Experts of a small language model: 14M parameters.
Below are experts of layer 2 (counted from 0) of a mixture-of-experts language model. Rows are named router (the router's row for the expert), down (a neuron's output weights, with its number) and show model dimensions 0-127. Each number is 128 + 32 x the weight over its row's rms, rounded and kept within 0 to 255. Numbers have three digits each.
After each expert's rows: "raises" lists some tokens whose logits its average output raises strongly, later layers aside. This comes from a sample of Wikipedia text that the model never trained on.

# expert 97
router:106159129116145035086113078103151169090109151112150112109085205160143156116138138209156156097147132100179114154149140103144084175171175109154105157109120150138127126137117116168122099162155118112155072106166056067146106142138132092102199163153128123146106082117107155150048142115149135083117152107082125183133137094148106153121196125124158141129156089128152151108155148150146043100132
down0:123149168102153135126157149226202098108191159136144148123169102114125133139137153176099102054191119140123111147107140163174050098121103157154154061124093125087138156149141135164096125159132179137194165158106137136149131112141147115131090094076140148138173151099131079107072114096122164173129116100151108122169131148148144116134131164158181098161173127130148049139089118096204119127116
down1:140153147170178131107137129141090150086083130105111069125102178055107159107159088143104107156149096103154155102187188138123123051109145141185172109119137118154159117127180143097109131130146133161095105082110044179144101102080107082106125090114077113125144175149119126132180042135075135100172139145155145147176148157110163075168157097177145153098177146111166105138154128120131156146140
down2:151180178111134158089119066128138193089093134134153112133152128156179125115120170109130148157141139118071144072158148088133168075138164123131101223146132086047082183168164165144166136087123151102151083083105145129091146122174163104140088156155140148153184134116132167111074123156142129095103153141147178114099159078130127106133119054092165119123125085092134169103169080138121129173127
down3:143106130162106078143176147202084082085168137146105070117113138104144139085137130165170112146105121114129150091079095150103180117061132182113141147113243155114174115125167152125095119107194150103164057145144144168172093107122114178139137142141111104123189127150115128164155090090092134143095133130150137146132160141141135138091125114140156067185123155151171094080092116104168102161179
down4:072072105080219103114126129089210099180160185111070134061116119167178116123099105105129126144151133109089061138116134149126164134074111140092167134104075168129107099196142119127111100125143090119129155127082143177147141152124151063160133129172120128116105163149122106092112113162166100124142120090091156119137143143202142115129131162106113061108078124101146140136118097137115071063156
down5:120101125132139166141114112181123141150137112146148158152194089110113139145101111119155128171151105163040092098168121105116149088104135133140103059136170144112183175087134134090103110173082125092074150068137160107159127088164100147166064124165092142088153115120132139129095085158075042154093129166144086116111136143091101072147075157052089072086106145142139103146106148167155127131115
down6:175173119133125157153115126084135078175105092109129102165120130080127147153152158114074181165124162089139104119109141197109127129104143103172095185084147151119139161125129116153074127138077169145044096186193173138129110151119126148152121055107116125119168141093140121139196152163125071102147132142133114106133122095161146179101145072075101139112113076074149125116134156144090068194170
down7:176155116087138153175135123117120113109119175165064159174155155072146143077082090156123188111144134121138130096103151118129112136148131194107155098095072128124152145063148122124134120129062118110056152122085172098109117127122137143136174098138117166133139130114144159107117146107106062147137095163086158106146187085115147057148204133069083103125118156066159112158118106190112203151154
down8:135179112123090137143135150096081167138125057111116101121189084120054096125172179141102104164090126118183093106208159146065145145102159089170146064090102135123113101177129129165140123141060072059105146095133127106126115132153106143088140179119133177130138100101167120121153150140136131156064187132160137152162164147063079158088111094129115156151182119106109114123136122106087115094135
down9:122133079113093110100115094132155153145114144187114145152117100126134088122131150101136138149129179145151134081125195119144065075146113117095181080181131139135116143153073103160136114076157141157176008107082144064091152115203141118126151140124148096119125126108159107115165144115109140158091210105106110101135093140153086171134080173163086085131051134096144120156118097161129104128162
down10:103186195104113173114120138169166084085174092118159149121114098133141111120096131141102088153139177146174085096150107207121092149108113177155115118161093170082118173117120112180121128158158138113150178121175131131083123091137170111167137134133073145174100138189178118177142097176064125123182102165107127123127051080103152135119108155097069076108128107176098128134156136090100094116111
down11:120083193124156111176088127101122137146131134124156153141164122133138120150174124177111129137136113151158136155130144117172190087147177060142156177136157158080093137138123112105123122161137137180046205156151187156162125145131125181140104122113128136133157190127152088167122083131117183151163144190148088155128215121098108121165119048102118154124131158164123193155143122149066093166128
down12:127159150146124068111186130105116172173134139107115105150144109182174160119164024094192146134154094068151154122117099149150109114124113143082216110132148133072152146132073188173161121112138162086139068111125112169135158182116093123081088091145172137138110142089087099109176111149117139043105093119134166079129132119119121130130104162108170100102099141114179130094130110142175132147136
down13:176130139155102136110129138162090102135136107095176123114129153122122102149130168121089028194108144105147155077211134119174103173139090159068146120112143152124152144117168091110128124171177103145127122158083137137190112078083139076136032112095116163149117117107102166153081215106136103182136121094129116113151188177113136148105180090090125150113120114159168149112121126176131130145134
down14:155187139216116115083126132141115147111125163148131115114093089183129119098168152153143125077146134146083120116097127115093124087079202175107199123074133151131099099145132093123155144109167082208126171112177085225107168101102114130143199149149101103127108160175138116150087148138141120122132153145111110123196123173091129113067114151125168127166130140113149160129152092149162147150071
down15:105083123102132149088122108145093110190135163094163128103076092142073142129192145177138083119118115154151121149142172130138149103171137163147118131162072118133083106124101088083162105144143112135174148127117130076138168099179166167180116104127101117166141186161143138132183099178129068164177214137140118130108145189085194108078115109065145098109136152146121155129097192092090125096108
raises: "ation", "ective", "ection", "eries"

# expert 93
router:123123122151118125176128166125148143134136180138130079127110104147136097170098103112160094160097143081102193132108197139117106175132057126154096084145178122094090082190167171099148113187104098096179132128132164135034147110106108094160151121135160154115138154131178158176205152154158124134077123060156124087161109076153162133121078144122068114071102137138094103144117120127111139168135
down0:146162200129142189090147110160118151125121145141095140155161121111112162107099147115146106134081106112247099163123148112128147103149141100137069152130137120167105167124092148148096156166181011146118114150055118156137047129096135146093117109193109087134145145127101114180108139100095166108163127136117164155154100123165135141088101097143141131163180146119109094106140127125068061124146
down1:124132130125176122071095153177208101205082073135162124126140092163067119134153169144131164086126153148108130104161089109122127104075167152157159168162178114099134193078158163148120152147090116182199122062122080101119085111121151144233142117132089111149139176118141148083101107144126092145136131132174156123144112132093119148126099144140147099126124134088154128140178126178159093170125
down2:119085082090161170130109130120073109108122113091142174117105124129181151090153105116105071141158108076086078097095123121159099095130116110119125180137096149120084117133172101130119091138169133182053104102054077125134052159111141090123113099159122112182067124108094110088186144070151117154119114136144131172044121129121113133113125077154174160136109111158179110098115151067140189140139
down3:124109132167087159110168121113094155078138145118113097137139155102138142111118091215106126100118100061110084104179120199081129178103145098057078184149115145154119116115073084140128135125064184141095056122155120144114126135128124120094120110180152190105182192051093155141079077099156135120069145130146157100116149156090118111147134132135151150075119118092102123157118165164103130124124
down4:173170143145124088127115132152101171097148129116169152128065141173089139068135120125100115083140123041107158171131121151132119134162187166131187137157069090169147143168174114110155161071103175100165141151157120138135169114115154102079149148122112176093128148079121158094142086124118165093065146146111122097156144141053140097162149131141070127131147161201105108157074092124146064163101
down5:116145149186153093067178143076169140059116141142158070139157126144092135104150112078133117117146078129121117162102122175089104122181109045125129033100105086167123082160124086126159125152110101073175172195108174111136131134127129154119137055175131097147109154157125153098122188142139119091173084102115135084121079152075114134163146073149144078117114145147149118120132127119131160114106
down6:110131111115085118147194118121164126171134095105070088072129094125189068189142131060174133105116169090183102127145108098126099098101161073115125173161102144125130184107117094133150162110091108128061104134150141115116147116121104174170099133092152082141108078157154066080102135153111166161170103153131104098082119096134191082148102101178073132153145170155091124149123146126173076130105
down7:090167140143095164139124100065135115068198109130168177147149122164121148168154178126162126131162076129107148088117127125142112099157026116096183063152089100155087076145136117173117142141112175112170159128148161048159140126191144151105123128186164098197118082104139139084119120116159133107108096146067112162158125142065121104111161109147143108166138154160123128132095151160125161104153
down8:131196142135149125146151103165172149145155137141058145114139085183156120052087139151110138106151127108116172117148143141150156074133134156106150114143087136099188134159144177196132104124106139138146116140089155050110099140148117120185094128139233115106171130167091139119188134102152152152092164117079102140120125160158136100228133102061159159131107145121157117104120166144105092124185
down9:058165155145129130109125121118054071156169193118184151158154160106045187104123076136115109126103126148150209114141152192117181164121156145168170115125098146105098082105165159145148090101081097085160092134152101160087134127129154082089135147145142109078182124119145101138122113131153137073174141077087118144137115111122116159144161178143124159101047106139158102131097167105113132112140
down10:123105088095082134080154097095130092110111097096077142129101160068146142127143123072129094103148138169154045163151092132141168137185112132105043150098075214136086173106117146081130161123062158127144080154130090110141137134146140114134090107163130126154126075165153141176152123125151125166179118114125091112075086141098109113135142106064088186131149122178107151141140150196089159129128
down11:080140030129149099119105150106174109096134097091099143099055139133167040143133097082113065124182148159122136091066095130182128124157117126163195134113156157146124122146153130127162156116100153084129162123104114080110116134102102162121165128123123130145117150162121047115152162047098117168148136112139102109126161183091126118177114111160177120148167135141096073115110102094108099116196
down12:108083135123148147081096150229110163169087124085145138106155091177147173118132173081075086136115087147145104144136104135116098090126109075088113055112144138102154134130130096137109135115170112119084121060089135100129136126150152138147074175117124096104110103118135128114135134104116149082108148107091116086095102182151185106141174121214134146208102181146092090104138099127092169185166
down13:135149147100172141215181094057128150098110126124144095128174176136077067146121144103089147111115157116095122103175133100136151126085138192147135166133141177107112146133134132111104069095149162111153207157123191157138164140141186156146106165156139184132148108120140187128176096150157102125169121121160130146136135138135145134139188112182132047129094116125124116122165155067181138206125
down14:075145107086124216144178111102154089106069142060062160162114134118120178158101132150120112138144169160162087148112166101098138197128137104107112140115116147162129134081121104123135099101130133197085151117203124072112067091134087127183119072093139162189150162082093101142104133127124153127123162178116132104118136119129151049114121135098133097175118163131125123082087137121072136140169
down15:128134124144134137106147139136072145143160143188136129096125115127167131116090166101089108099177104102102109177079172128152096117133110104108047090132112117103125124110105108105122161180166138181115064184063130084128110121217111093105084133166130069072109132152116130081098137168123174130159140182093163110137130150090157088124166156089160126192190182117096091158060140137129108108137
raises: "eal", "atives", "ation", "eed", "ate", "ails"

# expert 82
router:128092129123134121132135160115131137128135108135128153088038107138176134084123135124053138144095151089126157146121142142133148119130095129170119082053172118100186115161130111118158051084156107154129065137077211091148132124143109085158116098151162120140133098140197127119140167110147165123101074183148162122145098157133147082146089121122092147089122070175070119114110134109091077226132
down0:133124104127107109059197101120148137145092194171099143146191112124138126138124153098111160137144083148146109108111160159109111177133130064073130154083141086146118150145111169072140159169087109103077115160074114157089155138070132136147128127139140146146148104121108194154105089158086118141149137138091125133129088096132156047102173077194100078098147080123091093175146068065169128103111
down1:123146100136107084088181065064080105062096128076118166147120082095126107121157093193113121134071104140135077162120113110142119139199126134149155163111160084165133093138092158193140071109115127155148148137139149161100141097114091116137157139113068126113207148088163150118108122114165133114097206100109150114088163192133108141110142092096141111145167139092181157147153070152179157150137
down2:163103108177123110119112109173167113091136095146199118134126091127144098196060141100159128129210141061099137065089112087147135098082077134142084089111095121114113106158098111145082139091141110108136125129115139125055141153123151098111095114133149094164119103141113115155113137094124062121128113060064122076143152124118119139112104097246129104192101183085135126110111154129133130144146
down3:158128095135116112178101179073159165132143092193084130111160136109090071143133132108081108117142093141134093124092151101085167178141128108142160139068155124154101153197110167116079074158097111176127151176126087053135124077132071129104141196156126147123056114174166140113192139119129167127126143172128126197135161178119111136134154175130094127092075160155123112147114081094119159118121
down4:143181133135134073095164156077167116182092052179114150120180182133133092092058146124132143082128128110120131106220127177107142121059109140108197096110139110087079157105153116114114128078064143191166123172110096125139143150100105088095103125155153147100112122103122166155137113125136187093113121110149170134139102112151144093110112135171115085088109139156118084117179111070090080137127
down5:154134147096123124116096081104139174109179089123119097070129078088107138136110057123110103101094118155179139144093151092141107170097122126067160092215078067126131107160156133134162153111147181123137137110120121087107090137198148103122142098147095113100119130105135130118137133094110155135097059180132075132138131170103197152149111152144115098108129168060185118192131147054167103090165
down6:151114126089121125159102106051189106105107149127128080105110137158148101113140138130128143175086168073138125139143123156104101118121137131147202058125141104111163175158164108128080128207153177118163138114031193119136167108123098102184106168133181156088105092142153188131125094104161108179164104088082117135148135142081150070174150150128126111100104099093109131092134072132158128084139
down7:129147127136077121143133059092042144094108152156171136174099123143087134138165142126167091126176140208091177136148102155128146143128118209107107143106081166102197142125177118107153153139068123082166080130191134109149130182094137146142129099107172141166173134099124155174171102150111080168152075138141140125098096165108181128089152160131089098099093150153076119097123141148101154142158
down8:140213114141116124149119089077159138143123189150162103153170121183110144084132128100131171180165121137098175123147132115096149104176175112123194086129151127094143088052129116160127060128204127105105130164202143125048112137156156104116153156146111124125152136133159114083168119141080111129115100163196111076138112126076088131127138144092125082158119125129165130152136076187098151097165
down9:119161134115149075099113136171143189141115074127181153110134094118133167121088093101139105101108106117212142095136128126158055108131078087191122072188132104141123125137155116157185163095116121207148142142137142100097123112097062142119164077096091119057119136104144115098190147141113172173155187093110110198154145159127132110131135150137196103142137086109108154125104132118180135107085
down10:156133149102151107096053166108133190133179132199162069120132128163106058071162120121134124063140123096159104082200108091149110096120106113112157102161120093145109099147156070111117100132135179135162175164120189099133143154129136150167172113130103132138074093136177147094167158130147127124127087146197077169133163085113111119176088119163115157142148129070131113170112094182129092125161
down11:181150128134128171136110122129120117163088136101127109185140184119111163130157157134163091121078078134162149137124098177163131139127148109159229135138133116113134119114119181171101106072120178120125113088138127161155159143118126119181155155133145158112143109090134131036151077064224127112126117098120156105134079214127117135171124119217140150104138195116113097132160075147126127118157
down12:140165132177126118110130153152115117167130097135156127091196152173127171090136111106180191113155099122111102106229108131158151143094099091130165108128135134118099186117120159115149161106132098059156093135118073177109137114162150102157130147143125097101078158170121083232124140145157165132146073127169151167163125125160096173158014150105121101102156105078109131141144111113127118134122
down13:196151176162137133110085114133098146128185098136128116139144147130099160094155171183121173139161153163186185165145128106146130089163153169198205117149181138109118163075157145113136144105151139074122159110161098118042176084098129129132194108115056163141133125093068120142084122181143131094138143120181136124164093144140067109126093125169119121122132085129090137090140148118157102082126
down14:100174117141179157158117145124167150055145097134119090112145169167107130202105154125127182181147131175129086107126097118145141100203120119069158116123149137117121105063140120110117130117173120098123153090126159191104112148067204173107144111130081139141125151082197105106087181155127109117144156105086098126114118149153103149093205094114102158165128153073163170094152130107074118139081
down15:104093136136071147140152150091140129098104131073105098115096088136116161096133165168140082100026149094168100145197127082140128142163102114118105173128111116180128113168177177149108095152198129100167121091188124073157142131173132130161135175130125096124131164102078129125200126121125118145119165095130120104165095166126125113128157099050087111082065106165165191155127140098162102125111
raises: "son", "sen", "lor"

# expert 16
router:131090087133151093184110055130108165104116110156085100164168161164172137080134137136180128131109127117092176175131133105120178139148209128091093188126162138109162167071127102118170069190102187156115095126090154100133097145116112166082145120092105110147150135147165110119091168136098161169168175155182130106095125101199097112072144116151112140124113069116107118110135128137142092192095
down0:104181126142080110137120139101143104121156134162167132121082147163078150080118123167173126094172093170107126192097148114052164123095133099174085057167132138128098078168060121080112147138127098142107130159136117143106103141215152146118085091148137129128166150134127192111103143103147154082100144061153120184098137108150146164133165076160141080141075176140164144098133181165151091130123
down1:159090171110104152112192170138164095108097148118137068117131095117128147103149130154096191131164113119175133095117096119100034108175133111111153139092131099174115114110127096133195127113179166110150080191195131079166105129149138114132187116103144141115097080095157146190129132118096111078166114192152082115203150116105125156117139126154097081184117126074126117112119072095148119117087
down2:138117194175190169139121154139052104175182141157174132145124162099126131169086120102128145136159129161149088092097196116110044147124146143180176148110187059163071141120092078157155143155155115132115137157115145097124053106137134117123166112100153098085155093146121114123163120072110085136074151175152173161188117128121154136165091106165109165151143152098138136145137097110099139117091
down3:142216129101165172127061131105152116148136135088118128155133111146087159149120160152138096112187129088124179097146144090123163112144146117112049074146122095125154101139107069143148072121125121128139111147116153058131122168120171104152105111121142127114150096125188176100194154134153149064089140109105128083134166108154143105042107151094094104131100198102062133085112166132107154182083
down4:147157072065154101113117152169113056161099131085094107112089107105172173122157102127108143126121159097136128121128102128114034133143058118141091142098127071171171138144163096213109117080136123133140163157153107127095082105130105141110160115113086145165093183106131118093152086129128095162198086152084136110093169114127100149160068101119135153138129138080132132180076187068138159111124
down5:156142111141187204133113121145136134102126114134145131139127131082089112092078098089139170111141124068139097150114115098050120069128121164153156156092176074169126164150107098206102085107152151130088149152159158145143136131105089136119186107084136127108172122099096078118152149184126090130091160120108098181128143119114111104152177131137117178152141116132127067082113009107161084131092
down6:116111158111150209131141151147193138106150111081161150102135104108126053124126153094148092103177147109130110153102092128143114088111076120107099128138153187132054098101143048129113098180160114167079166136106182109148095135073168137088112103098131052132130102169129145136063162141107118095152093096085056094123132153118133084115132124176127116135161125184125103098094095188119152111087
down7:120143134086172136130121089153121129162069160136099173169100060124139157157107142149135122063073060101090180139148070052161142082147151118171103129173135086118204079115145141152084133130155126107098188160152100112121117132121140102104205127103131141120132116067098124109173151047133105132115141127141100125127122100119174169134163154142091093095155156171167093125148111075187134103115
down8:114089088071107170120139105129130136170114109066082164132098144108126183102156133107094101170127117163043093172075158119105042082063126155141056143129084144139119053155147107070127149067143139130047133125114109085156092085159103173126110136103095127188139105163146113133136125146100132105118147092123105083075136135109132103079138120159131150119089161171124127120125162174127148165132
down9:110145120074157105127113142090145101118113099105119149128140178102103184159083067140095103170157159157140088100116187099094081133138137083117103191086137145182158071050060090168149137110140100062113097127111114090090125140073130110097191156084123101134136155166089142097141150125130137194139150123139089155147174097093105110149137154114120158191144060094156137113144119144114106163066
down10:153063147153037125159107137154119164112105138086138136134117132152169065174159086122135140132135106162141094153129135165089117118054107111098073150176172121102136161119158192138089156154134129120091084102105130126096127118170132180143139114158100194187087124096109102148138174117163144097175069115139187139126216152115101122105151136065131096077101162128130099085105101188149129140161
down11:133157091055153129095117156137186143111096175118090162141108111153157164100112127065105076106107144088125137212139121132090120082226096115153189111140138130106156127157142133151091102168180144156156127121065127140160124123081156142123093147134182095117175117179085176124147123155135163145137147129117088069104154119149176114142197082158098107122081161198116143130117107126179144159150
down12:100164148077100172109194141097191170139146214113129133177112110133142148106103124152097129089111167091172116106133181116125168146102146145161103100113108154113114125150163173162109158138106107081150118163080208071113181117105164134173068125106177132143097109147111186135163100143147133087131099135106079137113099113127190114137163116077078153154112129237136117116127104162166148120148
down13:069147157130126117162156105130189065094162095184162172136071106066108163123107103119133128144143123086110134129180113131126136136094126119133120189109145165134168142097121152132152177144144140075180126128071115130081103169152163103140136133135128111130134155137184117174090180136140067189181076116104091145087151140114198225121200150114127171126131106131148144105122183136065150131137
down14:134163129091104091134098123107194151165163125097126136109128131116097158086118088138198131168209103096114078125107083068163124172154114120124095110116189151165161152166096125069155054133117077073153126177197179089119082121162141146109160106096139139157138125156101169117149133135159139102101086181079167103145128116073111148119110108126111122175140155142095080133143185169087104092115
down15:163118108071133130138098105048150111155076109072136106165152088086125148129116131136106163115148099119120160138142156073129144126166120151128189134075138147162137135155175166121160211117076154062150099078160132109120123143116131145101137080106138171090163211096140130129169108159142117114049137150144092131132092049134144137156127100200133166133191127150187149116135189170116118126127
raises: "ansas", " Russia", " Scotland"

# expert 92
router:105122109112151153115111143137144137136179090136115116125142117099099149117138131124073134145138101116131105153117099157088136126141180155150114183159135131182129109123181158143118110072113190211099140120106124057149101147000077176119139080109137093102163106108119125104151099139149092118071161161080102163157182058102144149101150135177128097151095160062114139134097097144161141182141
down0:105167129118135056114114167168177082147089095118134172164205146164115112143115107112229067118175156113158112094164149191207187126091088155167114122108052100126091148161114138099126087118124153075137089152124080107133123173059131109113142158166143174091155106141132091107127150166166129146113097132180164081070127150132111131151138104160149118176128123139121134134124126126106117135145
down1:132121125094172159116087159146113126087122140153195085135164093169131092137093108142169053101123108129139065137104089127107082168074144099094154097150112085178103103103108122138109162188127106177116193165140148109109136163095124138119102121126130182139087099106132075054134101033057115138092107130095096132134103141127081168183149087094158138123162125114109118136120163084103111065100
down2:107165115108089150111166101141167143086156114145115121092099093120121143129154141161085105090100127085150132176085092149075111151109091110117148111118109129115078116143086098172151141131134185140121106173103157083136132124117124145179117155117164144176166082089109107140188133088141118143094164154109092071108133095131128022085214205079092147120120103147110074123129149195079128181091
down3:123175146121126104174129172171121134190113138142124103103076112161155131080167157116209095095114119186143156105130121095149175127108201099178145118148167163087084104146171099160138146164144062137169077120072082167143081125161115175161113136128132172123110112159141093148121175117148193115152104130158081089134106171142157162130144096155167177151129118197071136161151106147122099103086
down4:106155138145056151129094104114168132133103154154100036123130153113069128186115088146054149106080123144103125107123102127123091087146147104043053094085119140147151148158135133136119139096125129127078154069184130171114148134195117137150101152183147084110082168085100155115182154100126133097137090171163159122076132105133106120112108083077092077137103159125132144164090115154144095085114
down5:176157204163142159150143121116155150149144173125100098138152162159131143118167204081098119130105045169071166151037124120176147108090152112103166074145139137132070101141143177148079167142152122178145195116060151119163102163107095148174128162138141086112143143118109157091173109119084143177116106117143126114159099121121146123064142147125173112142124116092180076098120103154126113137152
down6:093175147100143121150150100148139150151137104165131146145141139097104184114141144234133148142164118148153147119120180084170164177105090129158116107078158162095137085120164103135136175049090125120031143154168140054111074094117136140122109151086151120087138103130085108192166129170159061082143147102129150113163069154092110119158109093140124169156108171093113142112089144138118147159129
down7:110088130186136130106114123136139092189141082149196107111135135131111187105176127137125084141108145105095150142131137149097051162066183102175134103024127098135117064168163182120118133093104044092130113168179108212124137081096138164100108120108184146171148125100123109129134096134164114103127169056170120129134146122154152105111143151146119141110132122090152100149153137138137130120186
down8:115100129096097155095167208116116074079164101069137071149157105141120165129148155110159091149093159144173162094146104193189131178101170185108089130096157114116127112137132194156142122102136100068199121164102109124139123109094156096073160152157113148196066096119111130133108157116091118179146150149103137124085106115176079107115136120134186099145174149152138184110130124138088114174138
down9:134166154096152119113074141181159095129114158127084113149137142089114135090115124069084141143140110158155102150098111147083122081129132187110162135111175186128099120108132145174111076152132052121150140168158068137075042099083139098093098076100155098182154158101123123089124103108163134113107138112140086099127115169152171115136167104128090090114097157075158140074136063150116045141088
down10:172174111105126083095124142124035131215091111141115137193128114144107133150149132128151067110140165072127106141166078126170105112108119128145180036151092175167114127146135167125115130123107156080083089134084106131127099121110125122136165122077114130162121097156112085129115159175138135128120127122187117136125091121170098093120104148194073105149191158130054091102083101139181161103110
down11:093124104143150176109074115171146124136187085148111143161109130144173143129168088132133082106163119095151035095196130140124054098121167068126134176099095172116082096101064137167159098125142131181085215091112080148096106079131137107121072122157163105111124113103103114080154112096173146117149141103122145154133139137134165152141090101110177154162112185116102122176148111178109105130143
down12:128146057156127143109136113103066112119204051104157198148176137092111096147136207146165133175104133190120140137110102104189155151082099083123184173150107144148081165120141183108136086068127126093104083152133131150124123119174131118062125111141111133123145063103173098112091153122111142046125073118111138139151137095151163150098124134110133085146133116140138147087189114153130101139153
down13:188110175143126169163115125114159163167115151151147152118095144149157124157119073182167084144129105146030078147075107087112107104144074117123181067083119159147095041112130140109107132113089158114049171120130097137129090106115136132107126112078089103163142135107118137110123122080176161134108138133141126167121181096105135112149086101093186175101099112087146223155138096128133115146117
down14:119118115099105137172115140210123088092121234133123173161145072168166102106064144150148147119125140102185155148128061135122163213095130105099109119150094167075098111172173130069101130145107135157126159149109061066129176123114105112078146141097129098173093163155175134086109102150111148135148098122106130116127128175122124115101122124117116143089091128093144064162131125139066140094161
down15:149113125122175113141180102086080123159134126144085132162093115048087163123128148117103088096142142133141158160150114051119099110128106097123141141073099133175120116109120111116206128122127144158140135181099145119147138167161146140079109114134183148097088147110154157092091088180107169093198126071109101164161136094129128057055170127162152144178136158051092119117102118109062101135090
raises: "ension", "ens", " Service", "onom"

# expert 37
router:139113137121054125107110208135120157153176156097110125109116101131126141146106137103062128065177169113138132183071104145142116124127140145107108092101180088077119109192072138144112099116129101124184066135128108108148122136148114124158153130130165136180122113070124109167192151110162146104116097146197214090130080135095131105119152102115162154104149085136122112142177129058052085136149
down0:105165069169111090126146065127112158083114066158072090066121144170116089113098122156174110122102127105116116151106085099137161131164119150106028119109139114134136137129167125168141176139117164138105144145118100123062095127168155105098174120181158163151116101151124149161140182131119146181104157151123121171081153089150081141084119111084102096132071154121085120045082144164107173079125
down1:140143121117085145129145101154117123218103142099114149119098108137154090075111063115111122172121128090133121142181142188153114134139142129145088127141152129085188154123159137129107145082107173175145073115182179144149104110121129111180064160074156171145124139159136098131116048075082109129132156126146143040109155143101137101164160160179172127077095099149136064124206092121158136117126
down2:041150124081101158153126055096115104061128150138097160135108100120105154121133130173083108123109101140160135121206126061081110180178143101124091114092042134153120067093114111119124150144072154149144119140161124129085157205161126140136154102116150150146132164122129092050150131111167145124089154106130130109096095153103098156143171133165117077100144145180114134106068117064143163110132
down3:146130201186146172123141082058064129080075104189159102150103154115056103143106195081128141142089112118173105073111152158119105127163100100104107123140182097151144150116129094159144133138078092110139173156153146094081159102124131116141181134086126072115147185189164164138127184162097129114122153171154130123140100160136129150136106092084102135177132145114145131131102081191170134129167
down4:131073092134072122138085098087073152165144127123102165172107100142021091127167130071159110182135112110135155138071149126147148154112128130145149081150114109128150098135155190114160088120084187126176166174120123130144070111219162144129115161138161190156111127139110096128101140118113140207133133147114080096095115123121142129097125177082144116171159167086095150097068163128130111146120
down5:090089113125189141120144134117177178152114099157173196126119083104135169097125109111087132144116118139165103110155100122101124135198096101117119063106134139117146139122125152170089145182144182135190120157091136139156147132127090075113175137135110153072104093071065095035105171120182154171114092131134045112100115134132122169118151128133071101127126109144129077174113095089081094091130
down6:118172137092168082104178110128106152090123170088163155111120123117128156077205166096106078199086078110119115172157115080120120146138109126117181130110143075125126106123086136187128085140128155176120174073120063073172141165185117178127147165171132130059111149152086138103198114104117119149119124139161133146166081115123144128136133158074137093171111105136155149103133114081191142119171
down7:156132133140118127102153115079198157141078162152140112199101061145127118152177105165098135100107132090150085134128116146160190080129157094126111150104107094103152118179180153119125101185091113084103088127149124080121117083195171127159153149128112195137133084139157152170185097159144061118175087152133167101113071138091099115145152094071061135112152064132101113133121101167112122134130
down8:083116061129111083183120105103071133104081188099098072102116084148081072084084120199134136136140095130119115131158065123091137123165150132087058160102109109194149066145135073144120136098148144154105091166104107131121061122078129144085122123152106102131100193134096123118123178142140124185080173111104154130129130129169131171095086108106103126158103138128130147144063141146117166178132
down9:129150125110104152154120142102130152127139204153145128111115073099101119136175128136151109116098127141158153103178082142129183147172168085078199121162150103111226087124173095147108071137084166161107155094081146154104098137092108139117199141055121154117141121100093144133095110137184149152139152096145146113076161065168135124118152129186105179101130133151057102137165145109130152071092
down10:142114112111142142163106112150095137197094148148105089125172154111123077126156140129186077122130146104089121068089195120090132111127145125131057144101161224120103140104147104088151180170115122138071147158114158150070126090099154161114133114083109104142151127154124085156103114117107111191129151171101112072090140073136120142125094106105125139198122133126053162113073155216147102146135
down11:116107146160048130088148122193121128148129121168156149146130157104159104149114086141148157123116193105150151157214100131148188145063059132134085134079120166158155116146117101121146169126128116120111118161125150120206195119089125091106129103117099107111119112140158079118156151225102119065132134050113069093113099085112142145129114073121106138106153100180143147135107141171149164096123
down12:144148111131119145144072172209134081125140159124145148139098152169097083117092115079095107140109119112103127155078148117125117158154077139135161130144113059106182139123085161126177139112099146112158159089017176209143142137118103143105128137110140174140072152158122065116192175124113113115138148070160133072116148158100098171121151134144110120138132082178129148144042115100166146113136
down13:105125168104148134119120101065194177051054104136096113174159133189185113146127104118180131137112143123129143104074111115138106164101106057163095135128105092123093136162135132137178114201135081151123109164105169090137140138133128148091134116118173124132102126153141074139114117108089137088141145122104132108088105109096152083120160097187063122149141108151120112168078092199097085128040
down14:157193182162087168152079107143179149126170076152127164130096126127155118147114163127164112148129101111173112175085137127180100134069146144171163159145106085154128148084125173096123165091147113116082195127086091084130158084134095111117171101077134073154118145128192152153138114153106137163128118199137140106177118066135136145126164158167142145144098110101095092109051051096128113110140
down15:112183139125074118100141074144090128122085083144089118131129198137118168115088124159137134154118166123058104054136129133112117101119151194160125109153136151144105165085179088130123151161136174089135151138167117115131158112147161114117118122118093098130108120179151192158122070193128117105156128078103108098142135161126143114125122120025115152117101102103167184117088158245164135147148
raises: "ras", "lor", "ield"